config.toml
n_experts = 24
d_shared_expert = 128
activation = "swiglu"
n_kv_head = 1
attn_scale = 0.125
init = "uniform"
init_std_up = 0.049
optimizer = "soap_variant"
lr = 0.00492
weight_decay = 0.079
Below are experts of layer 6 (counted from 0) of a mixture-of-experts language model. Rows are named router (the router's row for the expert), down (a neuron's output weights, with its number) and show model dimensions 0-127. Each number is 50 + 12 x the weight over its row's rms, rounded and kept within 0 to 99.
Before each expert's rows: "raises" lists some tokens whose logits its average output raises strongly, later layers aside. This comes from a sample of Wikipedia text that the model never trained on.

# expert 19
raises: " ", " the", ","
router:47 38 48 50 59 67 68 31 50 39 48 62 35 65 40 65 59 44 50 53 36 61 57 45 62 66 59 48 69 69 60 49 68 53 34 50 72 57 71 61 54 41 53 61 51 62 59 32 36 62 74 48 47 44 46 64 38 69 54 31 59 68 61 48 56 77 32 45 65 40 66 53 46 66 74 49 46 37 45 21 69 55 48 58 57 40 53 44 55 64 71 38 37 37 39 52 47 40 58 50 36 29 43 61 32 38 68 49 37 63 55 30 53 56 45 50 43 32 50 61 33 48 43 54 52 55 35 49
down0:64 44 53 50 71 39 56 48 47 48 43 66 36 54 58 57 41 52 32 48 51 68 52 52 25 37 73 35 51 61 55 64 53 42 36 47 55 39 25 46 50 27 59 20 45 35 47 68 52 38 56 41 56 62 39 61 57 53 63 53 33 43 18 83 51 54 57 24 39 71 44 51 74 64 55 57 67 52 45 30 37 30 49 63 48 55 62 43 52 59 54 56 45 44 38 50 50 64 67 48 64 49 65 53 57 42 52 56 69 59 53 55 41 45 57 57 35 63 77 48 46 35 51 51 39 37 46 57
down1:28 61 44 37 64 52 39 29 25 38 58 33 57 54 49 62 53 50 46 77 47 65 41 61 66 62 43 38 49 48 47 37 50 53 34 58 39 62 50 73 50 62 40 56 55 58 42 71 36 50 22 54 47 45 40 40 48 44 66 40 37 47 31 36 44 66 68 44 49 36 32 43 44 39 44 63 65 30 62 44 40 73 61 43 57 46 31 48 58 53 49 52 36 32 42 51 56 68 48 50 53 50 34 51 60 72 65 57 35 57 64 28 57 40 57 39 53 75 37 60 53 50 45 80 38 45 35 52
down2:56 69 44 75 68 56 41 51 57 55 44 51 51 40 59 34 51 40 55 52 39 56 56 59 38 35 41 43 47 37 57 57 41 58 34 47 30 38 63 41 20 57 67 35 37 53 45 42 58 51 25 61 28 44 40 36 57 57 52 59 54 66 42 45 40 56 45 45 41 40 48 76 73 65 70 68 54 72 44 61 69 64 57 65 36 66 60 57 24 40 42 68 32 48 48 72 58 67 29 59 55 57 55 54 46 61 60 64 44 55 59 32 40 66 44 37 58 49 45 43 55 53 33 47 59 68 64 60
down3:27 47 47 34 90 58 69 46 34 66 62 49 40 37 62 60 24 64 45 53 44 56 51 51 79 36 31 47 59 58 32 41 56 41 48 57 59 44 53 67 45 41 44 44 63 49 60 65 63 37 51 47 55 47 54 44 42 54 47 39 73 47 37 79 60 60 48 44 51 50 33 48 30 54 57 49 42 38 63 43 66 66 38 59 57 45 31 54 57 40 57 40 40 36 47 43 54 50 58 43 34 40 46 46 62 48 63 40 49 49 45 63 67 40 47 58 52 88 49 25 51 49 44 55 20 38 47 58
down4:62 19 64 67 50 47 59 47 57 49 66 46 45 42 65 37 64 65 57 47 40 49 36 40 55 53 53 39 65 58 60 43 67 37 50 48 47 41 53 34 48 29 50 52 37 63 62 47 39 45 62 76 40 66 26 42 43 57 73 53 60 75 44 58 32 54 60 54 54 43 40 43 34 62 70 31 67 30 63 36 61 62 56 48 58 55 59 46 48 51 40 52 53 32 48 61 34 39 66 25 57 33 39 23 50 46 53 57 63 59 47 29 55 61 49 57 33 36 56 66 36 64 37 39 43 65 44 39
down5:37 54 50 63 42 45 63 52 64 57 46 53 49 56 45 51 40 41 56 37 64 39 22 43 59 52 59 62 47 32 45 64 62 70 45 38 52 48 37 54 60 35 63 51 52 49 49 31 69 58 46 44 70 69 67 63 52 42 54 57 67 45 45 45 58 53 46 47 65 40 52 67 55 44 39 47 49 50 31 56 29 21 46 23 48 56 35 55 50 72 87 54 52 23 74 59 67 70 52 59 69 46 37 49 70 59 47 49 38 45 35 59 57 30 55 59 39 34 55 61 65 54 65 55 55 45 63 38
down6:45 51 64 51 63 36 66 36 34 49 51 28 24 19 56 47 49 65 47 60 63 29 55 57 49 38 57 54 57 44 53 48 33 51 53 61 37 35 55 34 43 53 41 34 56 37 64 67 57 60 52 71 58 42 44 47 24 57 51 48 50 47 65 62 53 65 42 32 69 44 34 41 55 54 39 57 42 62 36 44 83 59 51 28 35 45 55 70 42 43 56 52 22 33 49 61 73 43 29 52 55 62 32 34 56 40 54 35 36 48 45 51 54 38 53 31 65 48 51 39 42 55 64 49 33 49 59 53
down7:31 50 34 40 51 37 43 36 45 73 31 67 37 43 64 53 53 48 51 60 47 46 42 54 46 58 55 50 37 41 70 49 50 51 61 46 48 46 50 48 56 52 49 76 47 49 52 60 40 57 53 67 37 65 53 33 26 54 30 53 54 43 69 39 55 56 52 43 49 67 57 37 64 65 66 40 58 22 44 14 30 55 41 27 47 53 52 29 47 30 49 44 63 65 59 43 65 35 56 46 50 42 78 61 47 61 56 53 60 54 24 56 57 36 58 24 72 45 30 55 49 52 63 46 41 42 44 35

# expert 8
raises: "-", "f", "|"
router:42 56 52 48 69 60 69 63 75 51 60 58 59 39 54 54 41 55 42 30 70 57 68 54 59 36 47 61 56 53 45 47 26 41 41 36 42 72 52 38 32 53 56 41 54 44 52 44 54 26 58 58 68 38 50 64 42 72 50 54 34 46 33 53 33 45 51 43 57 34 73 58 69 60 58 53 81 73 59 61 71 43 38 61 34 21 50 25 54 25 51 45 56 45 43 54 55 60 55 47 47 53 49 40 62 55 63 37 61 50 52 45 44 35 59 34 55 48 39 53 36 38 45 59 62 50 51 77
down0:42 41 50 74 55 39 47 47 28 59 52 50 35 58 54 36 61 51 58 40 57 43 37 79 48 72 70 41 31 70 60 60 25 55 44 34 30 61 37 53 48 29 57 55 63 49 49 45 57 31 41 30 59 67 35 36 54 59 62 70 42 61 56 55 44 54 65 43 58 47 43 56 51 54 29 51 22 39 58 65 59 46 42 46 53 36 43 55 54 55 48 34 56 29 55 57 43 35 58 51 56 79 62 33 50 53 49 59 55 53 41 42 66 38 26 49 50 37 27 41 34 58 70 59 45 35 41 51
down1:51 31 50 46 49 40 52 49 55 43 32 34 60 59 67 31 59 41 54 48 51 68 79 39 37 38 49 29 48 68 43 61 52 49 47 48 60 41 53 37 23 39 42 43 44 50 39 56 53 61 58 62 54 35 47 75 62 43 42 38 45 38 37 51 59 51 47 41 36 48 45 68 49 23 46 58 68 50 70 41 48 73 48 47 40 38 77 68 45 50 45 56 44 63 73 48 69 49 49 37 56 68 31 40 65 37 58 59 41 66 40 46 49 45 58 57 45 59 12 43 52 60 46 57 24 66 54 59
down2:43 59 29 63 80 57 61 62 70 76 55 45 31 44 28 40 44 45 51 50 48 49 46 47 57 34 68 52 60 53 45 56 47 42 52 41 48 36 56 55 59 51 63 36 41 51 64 67 37 41 47 71 51 40 50 17 71 64 53 68 60 57 48 59 59 58 53 46 31 62 29 49 61 58 60 61 46 53 46 53 53 57 44 46 55 41 51 47 56 45 30 53 70 34 40 55 31 84 32 65 42 30 52 49 78 62 49 57 75 59 52 42 54 66 40 45 41 35 49 30 36 48 46 61 46 38 56 55
down3:59 43 25 41 42 43 38 51 63 32 47 55 39 54 50 65 32 73 43 57 58 55 74 52 37 52 43 52 31 55 51 50 72 70 60 60 53 59 64 50 61 66 45 46 64 50 54 50 55 47 63 30 39 73 64 46 30 55 26 50 24 41 42 49 30 55 32 62 63 70 36 57 36 58 46 59 75 36 53 57 49 64 70 38 42 65 65 60 57 61 34 55 42 56 48 70 67 69 35 71 54 52 44 49 70 61 41 51 46 35 54 60 62 34 38 28 44 50 46 53 35 46 51 42 49 50 44 48
down4:46 52 47 78 57 58 33 54 46 60 47 59 60 32 49 55 44 32 39 45 51 61 70 72 41 57 55 44 62 49 47 54 36 42 40 55 57 51 40 56 44 22 51 32 70 44 61 63 63 59 25 73 59 59 41 48 49 60 44 70 45 45 34 70 65 42 54 49 41 61 57 52 56 41 59 54 75 48 24 45 57 43 50 55 40 50 59 60 73 59 58 49 31 71 51 63 44 57 34 71 50 52 54 45 69 34 78 50 51 50 39 55 74 32 39 26 47 58 56 64 59 54 47 49 49 72 33 62
down5:37 29 48 56 52 56 39 52 31 55 78 44 48 60 48 54 60 43 45 29 52 65 61 61 33 48 52 32 45 50 48 54 53 69 62 46 51 52 66 42 37 46 48 45 50 53 55 48 29 37 61 56 55 39 61 45 55 53 42 71 57 52 58 52 43 54 38 42 40 48 41 55 42 47 49 53 74 61 59 60 44 28 49 51 61 41 72 57 44 38 28 50 35 37 36 77 32 38 60 57 27 34 38 13 61 69 63 57 59 41 63 54 49 51 42 46 55 42 44 55 36 46 61 31 90 37 31 53
down6:58 64 45 57 36 59 48 51 34 39 60 58 52 65 56 60 42 51 46 42 74 55 52 35 45 48 57 45 42 47 55 34 55 44 44 60 61 78 31 28 62 49 58 24 32 34 29 43 46 49 47 64 61 53 48 49 51 47 57 23 37 66 53 55 54 72 42 48 41 36 69 62 42 63 44 30 57 86 74 53 35 61 44 59 55 33 48 43 37 45 39 48 70 60 52 65 35 50 56 48 42 58 54 45 39 43 49 60 22 22 43 37 53 45 64 49 67 37 46 47 49 34 45 63 64 50 42 65
down7:50 26 56 40 42 48 70 65 48 65 46 35 28 45 60 68 54 58 49 39 43 46 34 44 52 61 68 73 74 63 46 53 58 69 41 41 62 63 60 45 40 29 65 48 68 73 67 44 42 35 48 49 33 64 48 49 17 21 40 40 51 45 52 61 47 50 56 44 44 29 63 49 39 39 60 49 55 50 43 50 38 49 35 44 54 60 48 62 59 47 61 50 58 55 40 47 46 57 50 61 33 48 56 42 43 71 49 24 21 57 49 50 63 35 36 57 62 65 73 43 45 49 67 38 44 58 38 47

# expert 3
raises: "and", "is", "ation", "i", "ating", "ated"
router:47 72 65 38 73 74 33 52 55 38 48 68 66 62 60 41 51 45 39 61 45 55 42 45 51 53 54 46 46 51 37 66 47 63 53 61 47 58 35 79 60 62 29 48 58 46 48 50 43 61 36 56 53 48 47 40 62 72 47 37 35 21 60 50 40 64 63 33 41 36 47 58 63 36 37 57 42 51 49 32 48 39 38 46 59 51 43 59 63 70 60 67 51 65 32 64 46 68 58 49 50 27 51 40 42 42 61 66 29 49 42 51 23 65 47 32 45 35 62 17 47 43 37 46 52 56 42 41
down0:65 51 59 43 51 56 48 41 64 57 66 42 46 61 57 57 58 52 32 54 37 51 68 62 24 54 39 35 58 73 54 54 54 58 48 55 42 56 49 49 44 44 42 65 43 64 47 48 70 67 35 62 56 26 44 43 45 47 43 31 20 41 59 32 55 33 53 67 41 46 45 72 55 43 29 40 61 46 40 41 53 51 59 38 39 30 29 69 62 56 52 47 41 66 52 58 60 30 37 25 52 37 62 53 68 60 55 30 39 65 43 74 35 57 47 27 58 35 60 38 40 46 47 37 51 34 49 72
down1:51 49 66 44 51 40 62 55 39 40 24 53 57 55 51 62 48 36 61 48 44 58 48 48 45 62 34 37 57 44 64 37 66 44 44 47 53 41 58 60 70 64 69 44 40 50 47 53 44 56 51 69 46 67 36 43 32 49 48 52 48 47 47 58 55 54 41 40 44 58 51 39 50 43 27 60 23 77 60 47 57 53 31 36 57 49 21 62 49 40 42 29 53 69 38 63 61 36 44 32 45 68 65 51 22 58 46 46 64 76 41 43 56 17 36 75 28 58 33 48 58 42 52 55 61 62 47 38
down2:66 39 58 23 50 54 30 42 35 53 53 56 64 52 77 54 75 42 60 56 55 46 36 45 60 54 73 37 47 36 50 66 42 54 58 72 47 75 36 47 43 54 31 44 40 34 54 60 37 48 66 46 62 57 45 67 48 37 60 65 50 48 51 43 30 50 45 41 44 58 49 26 24 75 55 54 42 49 61 54 38 49 48 59 58 53 48 47 26 40 33 35 59 36 47 66 62 80 60 53 57 68 66 49 43 67 57 55 34 51 53 44 55 27 54 44 44 41 60 50 38 39 58 67 66 35 46 55
down3:46 62 46 57 40 60 61 57 63 36 60 46 26 31 51 61 77 43 42 46 56 48 50 43 47 58 42 83 66 55 72 43 66 54 44 20 39 62 40 42 45 32 50 43 33 49 62 41 56 65 37 67 43 73 42 35 58 37 64 61 38 48 77 49 50 26 57 49 60 60 52 51 13 37 63 48 42 55 57 29 40 42 38 37 59 34 50 50 73 49 42 58 68 63 57 66 46 64 54 53 36 58 50 45 43 39 45 53 59 47 56 44 56 64 34 48 41 43 70 60 42 50 56 51 58 41 58 49
down4:33 41 56 33 45 44 50 68 42 57 43 66 51 38 47 41 42 56 58 41 42 67 33 22 45 67 23 30 54 53 35 55 65 57 53 48 76 56 48 40 56 58 51 67 75 63 54 38 59 42 35 61 35 39 59 48 50 46 27 53 50 45 47 53 60 53 62 71 59 54 48 17 53 45 61 71 63 47 45 58 57 65 65 61 31 40 41 52 29 48 44 50 15 65 55 41 58 59 50 63 71 31 50 51 62 53 65 63 52 67 49 55 54 63 44 51 71 34 33 60 51 45 60 51 50 45 56 54
down5:57 50 25 45 45 57 41 39 61 55 59 72 29 52 19 68 67 61 73 62 37 45 58 50 25 53 55 26 37 57 51 59 46 53 61 43 52 61 45 42 39 37 45 40 33 63 43 47 64 55 45 51 58 63 31 54 47 55 48 59 41 51 86 43 44 53 66 54 34 51 40 38 38 25 51 47 31 56 41 22 61 38 38 50 39 49 45 72 34 46 54 44 56 55 63 45 52 34 28 48 45 44 38 30 55 66 50 38 58 45 48 39 62 74 34 37 69 49 64 65 54 47 57 49 57 46 55 47
down6:62 54 61 58 30 55 52 37 62 38 52 33 58 66 54 65 55 36 54 45 53 61 60 32 44 54 41 21 46 57 63 36 65 41 80 31 40 52 35 46 53 48 58 47 52 62 62 51 56 45 71 63 50 53 49 41 41 46 53 49 34 48 59 30 48 45 41 32 64 56 33 38 57 44 82 72 32 33 59 69 38 61 59 61 63 62 39 67 45 53 61 40 53 75 37 32 42 59 39 45 38 42 36 42 41 69 49 30 57 44 75 51 42 51 49 38 24 51 57 61 40 68 53 60 51 58 52 48
down7:61 53 74 40 42 47 37 56 57 52 54 58 63 27 57 56 46 49 40 61 42 44 42 47 33 34 73 43 68 56 46 27 55 39 58 51 45 52 34 44 40 65 55 57 42 53 44 43 48 58 67 48 43 57 56 65 32 63 46 51 49 37 23 62 53 68 65 45 49 51 73 52 63 48 46 41 61 33 40 57 75 48 51 69 36 70 66 55 53 33 87 66 40 55 33 47 61 33 47 50 44 55 65 28 57 50 56 39 49 38 75 45 48 39 50 19 58 39 52 51 38 56 55 31 65 52 42 45

# expert 7
raises: "est", "u", "ing", "or", "s"
router:45 52 45 62 45 49 44 56 63 66 77 38 49 45 27 67 58 35 53 55 67 70 75 40 58 32 39 54 45 47 34 43 35 48 66 34 57 54 41 38 72 59 41 47 70 33 47 24 43 59 71 53 57 59 43 58 46 66 44 41 61 55 53 57 56 41 68 37 63 41 69 71 47 45 39 62 53 35 59 57 67 49 52 40 56 48 44 38 41 63 44 38 61 52 56 45 36 52 17 53 70 48 46 48 32 62 40 65 28 54 49 63 45 35 44 60 38 43 46 32 42 56 47 73 42 34 61 61
down0:57 67 37 53 31 40 29 57 45 63 53 45 39 43 56 41 52 28 41 56 34 52 47 67 59 55 47 58 40 88 63 48 41 54 50 49 45 55 55 63 24 40 55 38 50 50 56 64 81 77 45 58 71 46 43 39 65 53 42 54 59 25 43 49 50 47 17 68 50 67 36 31 30 61 43 48 39 66 34 55 57 40 52 53 49 52 49 53 37 55 42 41 43 64 66 48 50 56 27 51 53 52 38 46 57 68 52 52 78 57 43 47 69 36 46 58 69 58 53 55 49 53 40 44 35 52 67 60
down1:43 54 58 45 53 46 38 72 64 62 47 56 55 47 59 44 61 44 36 41 40 39 62 61 41 90 61 68 50 50 58 49 55 52 69 57 38 76 65 62 46 42 57 40 61 28 43 33 50 48 58 54 44 62 75 50 46 45 53 48 25 51 54 38 54 52 50 31 38 71 45 46 40 44 64 45 38 66 43 50 57 23 46 46 55 40 71 47 50 56 43 28 67 40 75 51 49 44 60 54 57 59 44 17 53 56 55 38 75 35 55 69 29 59 49 53 37 53 61 71 37 65 49 46 53 62 50 59
down2:54 52 45 63 44 36 58 62 51 45 48 33 56 46 33 65 60 27 48 59 54 59 37 41 60 39 55 69 56 38 64 42 24 46 51 48 39 46 56 58 55 43 50 65 49 28 66 58 72 39 54 65 55 45 55 77 39 43 63 59 78 60 48 53 49 67 50 66 84 39 37 53 37 68 48 46 53 44 33 58 41 41 43 52 70 38 50 52 43 49 44 62 39 46 53 46 40 67 31 53 64 47 70 48 46 45 68 41 29 74 46 35 42 30 50 28 49 67 40 49 38 39 45 48 48 32 77 50
down3:39 52 39 33 53 46 57 50 62 56 52 85 55 38 43 70 54 61 49 65 32 32 43 45 36 50 28 57 71 46 50 57 58 38 67 56 66 53 48 28 51 25 64 43 45 55 54 59 34 55 53 57 41 62 52 70 56 40 46 46 34 51 48 45 49 57 59 48 41 58 58 47 49 31 46 69 66 15 43 22 79 43 47 43 54 57 42 63 57 55 70 32 42 60 38 44 44 29 36 50 42 60 35 54 29 30 49 37 71 54 57 49 54 66 38 64 53 38 37 45 43 51 50 59 53 64 59 51
down4:52 47 49 57 70 68 64 55 37 28 55 61 63 43 56 53 19 59 51 50 37 54 39 37 47 66 45 45 48 51 48 50 49 31 65 42 32 56 57 48 57 38 63 40 58 39 53 37 62 51 56 48 52 36 47 32 73 44 46 46 49 54 27 73 55 25 54 17 37 57 58 45 53 51 59 55 52 21 59 29 53 49 63 53 60 55 40 55 56 44 27 66 60 48 37 29 56 75 53 42 53 46 56 40 54 36 48 60 73 36 64 42 56 70 60 36 57 52 45 68 58 24 55 49 52 46 40 70
down5:52 40 52 61 40 35 51 47 59 44 47 61 54 59 69 44 55 42 26 60 59 22 64 37 57 44 59 53 51 44 47 62 47 62 47 47 65 25 53 50 40 53 69 54 44 56 40 44 41 44 21 63 54 43 16 37 66 40 51 63 55 53 64 66 49 72 68 53 79 50 77 79 50 54 53 49 55 55 47 62 47 34 41 60 57 38 39 53 38 60 46 65 57 54 66 45 43 54 55 58 61 72 50 60 58 39 45 36 51 44 56 52 56 49 60 65 44 50 43 55 75 42 63 43 30 80 35 33
down6:61 50 41 48 55 63 26 56 48 72 42 39 45 67 59 55 50 54 60 34 46 59 56 47 40 51 40 34 39 44 42 56 51 60 42 51 66 57 61 39 28 58 68 60 38 34 53 41 68 27 61 69 54 22 57 37 42 72 48 64 61 21 54 30 47 44 41 44 69 48 49 43 47 47 66 47 52 47 50 57 36 67 65 56 46 45 31 50 28 47 72 56 47 87 56 58 38 54 57 67 63 63 62 54 56 71 48 56 45 70 57 59 52 48 53 38 46 59 57 52 40 78 59 37 46 46 40 65
down7:52 57 28 56 74 38 54 33 48 42 29 54 62 64 54 41 53 48 69 34 40 60 58 39 39 81 51 68 29 26 31 41 50 75 37 39 41 63 42 57 49 47 47 55 67 40 54 48 63 40 50 54 28 53 49 42 54 53 62 38 59 39 51 59 48 39 34 57 40 38 44 30 40 33 53 36 60 26 26 65 65 48 41 48 48 54 53 44 29 41 53 55 60 34 54 63 53 47 54 30 67 25 50 51 64 49 44 65 66 46 42 56 58 54 34 51 45 43 70 63 67 54 38 56 56 39 64 60

# expert 21
raises: "ot", "et", "ol", "est"
router:59 50 32 58 52 41 65 80 41 48 32 51 58 58 39 67 65 39 37 44 34 65 29 37 61 45 75 57 34 61 61 38 32 37 23 41 49 41 61 53 46 46 44 33 44 44 48 46 46 57 30 60 67 49 39 50 57 71 52 41 62 36 47 41 44 33 73 70 45 61 48 52 42 49 57 57 28 45 53 51 51 40 45 53 40 50 41 62 86 43 38 35 40 53 63 50 44 48 59 59 24 54 69 55 48 53 69 61 38 41 42 55 35 48 45 69 54 39 50 39 46 62 40 49 47 32 53 76
down0:39 48 50 46 45 37 46 41 55 47 63 48 36 58 40 48 36 49 58 71 49 58 60 82 32 21 50 60 59 71 36 55 38 58 49 62 52 26 69 22 40 45 32 48 42 51 37 56 43 52 66 66 50 56 55 28 64 32 39 67 37 34 49 73 56 44 38 40 72 53 53 51 55 65 46 36 38 55 62 46 63 38 62 66 43 22 62 58 42 50 67 53 58 57 58 46 50 29 64 51 54 58 49 36 59 52 66 48 53 62 43 44 42 48 36 33 40 56 46 68 62 65 59 58 40 74 47 60
down1:55 40 48 38 45 59 52 67 54 45 37 49 66 52 40 65 66 58 59 43 48 56 48 51 55 25 52 44 72 56 47 47 70 60 47 54 69 44 61 31 36 57 55 46 50 56 38 49 28 56 56 31 46 42 46 46 42 41 59 44 35 63 36 44 61 47 65 45 33 52 53 60 69 64 55 43 52 49 38 36 46 59 51 45 62 65 78 32 56 46 55 55 65 67 32 51 31 22 32 55 31 51 59 47 46 24 38 44 49 42 43 56 39 32 57 52 83 35 40 42 61 63 45 28 66 51 28 24
down2:43 61 63 45 45 38 52 54 41 69 68 55 36 56 52 65 46 70 24 66 56 36 31 54 47 32 50 47 48 51 64 50 56 39 35 60 58 67 43 33 33 52 39 37 51 53 44 60 43 30 23 49 45 57 40 36 45 40 52 23 47 67 49 50 51 52 47 65 61 42 52 35 65 39 39 45 70 60 44 34 56 75 46 56 23 39 59 51 38 61 43 69 46 59 56 54 48 39 59 61 43 59 53 46 84 40 45 57 58 66 64 28 36 69 54 48 49 43 36 35 47 49 26 37 38 70 55 56
down3:46 64 44 66 37 29 40 73 68 58 37 48 47 41 54 71 43 72 49 46 51 45 65 46 52 58 75 58 61 49 49 52 38 39 43 62 53 26 65 43 50 53 54 54 55 70 57 53 58 53 61 42 34 70 49 74 41 48 30 61 47 65 25 48 49 57 54 40 61 44 67 55 20 48 49 41 30 33 35 42 30 55 46 70 52 44 82 44 40 39 48 45 47 43 47 37 43 70 57 58 59 38 44 65 37 59 44 54 32 62 44 31 56 53 60 61 43 64 42 51 46 57 69 50 64 50 24 45
down4:90 51 61 44 52 58 53 46 37 53 48 51 49 18 42 42 49 37 26 55 44 35 58 56 41 48 77 77 25 49 62 66 47 47 54 52 52 33 59 45 38 77 41 69 63 53 37 54 32 62 46 45 44 30 64 47 48 37 63 46 64 43 42 61 43 47 55 37 81 51 34 32 50 41 50 38 53 36 32 49 36 44 57 47 44 46 48 64 47 28 48 44 44 31 46 45 62 53 46 57 58 38 56 40 61 61 56 64 54 65 60 54 58 57 46 45 47 47 65 45 36 69 40 23 40 46 62 49
down5:52 46 31 51 36 61 57 54 46 73 54 60 59 34 34 48 57 72 46 56 45 46 29 43 48 49 45 49 46 54 54 54 48 58 48 63 61 70 52 49 60 63 51 39 48 24 39 49 47 52 37 51 49 78 60 45 16 43 56 57 57 61 66 64 45 60 28 56 66 50 35 52 51 63 45 47 37 36 45 57 40 55 42 35 47 64 66 46 50 57 41 54 35 68 60 27 35 65 55 35 45 31 43 23 44 65 50 25 46 57 57 58 39 26 37 41 34 43 65 25 38 38 50 59 57 51 72 67
down6:41 57 32 53 37 58 34 61 56 37 66 53 73 46 44 45 52 44 70 43 52 52 49 64 61 60 40 41 43 57 52 56 44 59 54 44 59 50 41 44 44 50 51 38 36 56 65 63 47 53 28 74 50 24 37 34 60 52 76 43 40 45 39 37 60 33 66 62 69 53 46 62 32 68 51 43 62 56 55 38 42 51 63 56 57 46 44 49 46 56 68 61 67 44 55 25 69 54 43 33 57 60 46 28 49 51 64 41 58 64 42 50 76 42 46 51 63 64 54 23 51 81 58 35 27 29 65 48
down7:42 52 49 68 67 59 43 54 40 58 63 53 44 44 43 46 51 38 53 47 55 45 40 50 53 34 41 56 40 53 47 29 14 50 40 41 42 59 45 76 56 58 37 44 43 52 46 37 44 44 29 50 66 63 31 57 44 40 56 50 75 66 49 38 68 50 39 75 52 33 47 57 47 69 40 65 62 49 29 38 47 57 42 58 39 31 41 72 59 34 50 48 39 56 57 59 62 57 45 23 53 44 60 60 50 63 72 44 52 33 45 55 77 43 17 46 68 57 56 52 60 52 51 61 76 60 58 53

# expert 5
raises: "ing", "ed", " to", "er", "ers"
router:49 48 27 52 65 62 56 43 71 53 50 48 54 37 44 60 59 40 82 52 44 64 38 42 55 42 47 40 42 59 66 47 60 61 55 38 56 44 44 68 50 21 51 28 62 43 53 75 54 56 40 48 46 66 43 56 48 49 45 64 58 41 61 46 52 53 64 28 51 49 45 26 57 20 50 51 46 68 51 38 46 37 37 58 82 46 43 59 68 11 62 62 51 75 58 58 68 61 47 54 55 62 42 50 45 55 45 60 50 32 62 59 57 41 64 70 54 63 54 63 55 57 54 36 43 41 32 52
down0:35 66 74 64 59 41 48 51 51 45 49 37 46 67 58 45 51 30 40 55 37 51 67 56 45 50 53 69 43 34 47 46 54 55 57 49 52 64 71 37 38 70 58 78 37 62 66 68 43 56 48 49 39 42 48 52 29 24 58 46 55 37 55 63 65 54 56 53 64 39 49 38 60 58 71 48 63 44 48 42 44 25 56 55 45 58 38 59 68 26 30 43 55 58 45 26 47 36 51 38 33 37 48 44 50 57 45 53 38 84 61 34 44 67 40 55 34 51 70 69 57 52 42 64 29 61 45 52
down1:28 66 55 40 32 39 30 63 50 43 47 69 75 18 56 35 59 46 34 50 57 39 52 78 42 64 49 39 40 54 33 41 43 52 52 26 46 54 46 44 24 65 62 51 63 44 45 59 63 48 37 45 31 53 64 41 38 53 45 50 37 61 40 50 28 66 45 62 62 65 55 45 56 65 40 60 39 32 31 58 55 60 56 46 40 56 40 52 49 58 40 51 61 61 24 53 52 29 44 57 26 67 51 42 49 46 63 49 48 53 65 30 46 60 46 37 44 43 64 61 34 31 52 45 71 53 41 48
down2:74 60 56 46 30 66 30 48 30 62 62 52 66 60 63 51 57 52 42 51 58 30 50 50 37 51 34 40 50 65 37 43 42 43 56 46 27 62 54 53 61 70 47 45 49 60 34 48 53 28 46 43 58 54 36 58 57 35 68 43 47 62 48 52 35 41 62 50 60 47 44 68 31 59 39 54 78 46 46 56 50 66 51 57 39 67 41 68 43 54 58 43 76 37 50 50 56 55 51 64 67 60 76 42 81 61 39 51 73 42 62 49 57 72 59 37 77 42 45 39 37 53 54 40 33 49 47 66
down3:47 45 58 59 59 48 60 34 37 66 33 56 60 52 54 44 52 39 51 48 69 49 33 58 62 55 52 41 28 73 73 23 46 55 55 63 31 54 48 68 39 39 36 42 52 50 49 47 41 51 34 51 57 37 36 45 53 37 18 39 78 43 52 63 60 53 62 60 34 41 51 50 66 50 35 36 46 43 59 40 72 55 40 76 52 46 51 59 28 53 77 47 39 64 61 37 34 34 40 51 48 32 50 56 65 61 49 38 58 68 76 50 55 27 57 59 42 28 39 49 54 46 42 59 46 41 46 48
down4:52 46 31 63 55 56 44 59 38 53 44 49 51 46 51 71 58 42 49 60 34 40 60 48 58 69 40 61 46 22 58 54 59 59 45 47 49 45 42 48 49 36 52 60 56 43 65 57 51 37 51 43 35 61 62 48 64 44 33 59 68 20 51 50 54 34 56 57 56 36 40 10 52 47 60 53 49 59 63 49 51 35 49 54 70 44 22 23 48 29 53 54 32 53 39 46 40 80 37 47 51 54 76 28 59 54 51 77 60 64 62 31 64 63 42 73 50 58 46 55 48 47 56 47 47 31 43 48
down5:69 41 86 58 24 60 43 52 45 20 54 53 59 38 39 39 64 49 54 48 57 58 48 48 57 54 55 43 53 42 22 49 56 59 46 23 60 39 59 52 52 48 39 45 61 69 62 66 48 57 50 62 30 52 57 53 56 50 62 43 36 60 65 55 37 65 71 73 49 48 67 61 47 39 53 56 46 36 43 50 58 70 54 40 39 57 37 59 31 48 72 54 43 27 47 41 72 46 27 43 41 36 59 39 51 44 55 38 69 67 48 38 49 53 48 48 21 50 46 39 57 70 50 56 51 29 42 61
down6:68 45 55 38 41 59 44 39 38 51 67 55 34 65 49 39 57 60 43 43 43 33 33 54 41 39 43 38 40 35 45 50 27 38 49 65 55 21 29 53 62 32 70 53 50 32 34 43 62 51 66 48 51 40 55 55 44 51 56 39 21 40 45 38 53 59 49 55 68 47 29 54 49 49 70 37 45 41 63 32 56 54 61 59 29 59 45 57 33 71 51 63 59 39 64 39 73 36 65 56 33 31 55 44 73 59 51 58 63 67 37 46 45 78 50 54 51 63 37 49 64 39 39 46 45 57 46 67
down7:72 49 53 52 66 50 39 36 55 64 46 43 49 56 47 40 36 36 65 32 13 59 45 28 62 51 65 29 44 32 65 50 55 64 45 56 37 42 51 38 57 70 61 41 48 36 41 48 63 66 62 50 83 60 60 57 44 47 54 59 73 55 50 61 42 28 47 37 41 55 44 53 56 25 35 66 64 44 42 49 60 43 54 74 54 66 38 51 54 55 48 53 35 53 53 59 91 39 67 49 60 53 51 57 42 45 43 39 64 42 49 42 58 60 59 67 35 62 57 53 61 52 44 59 55 63 40 48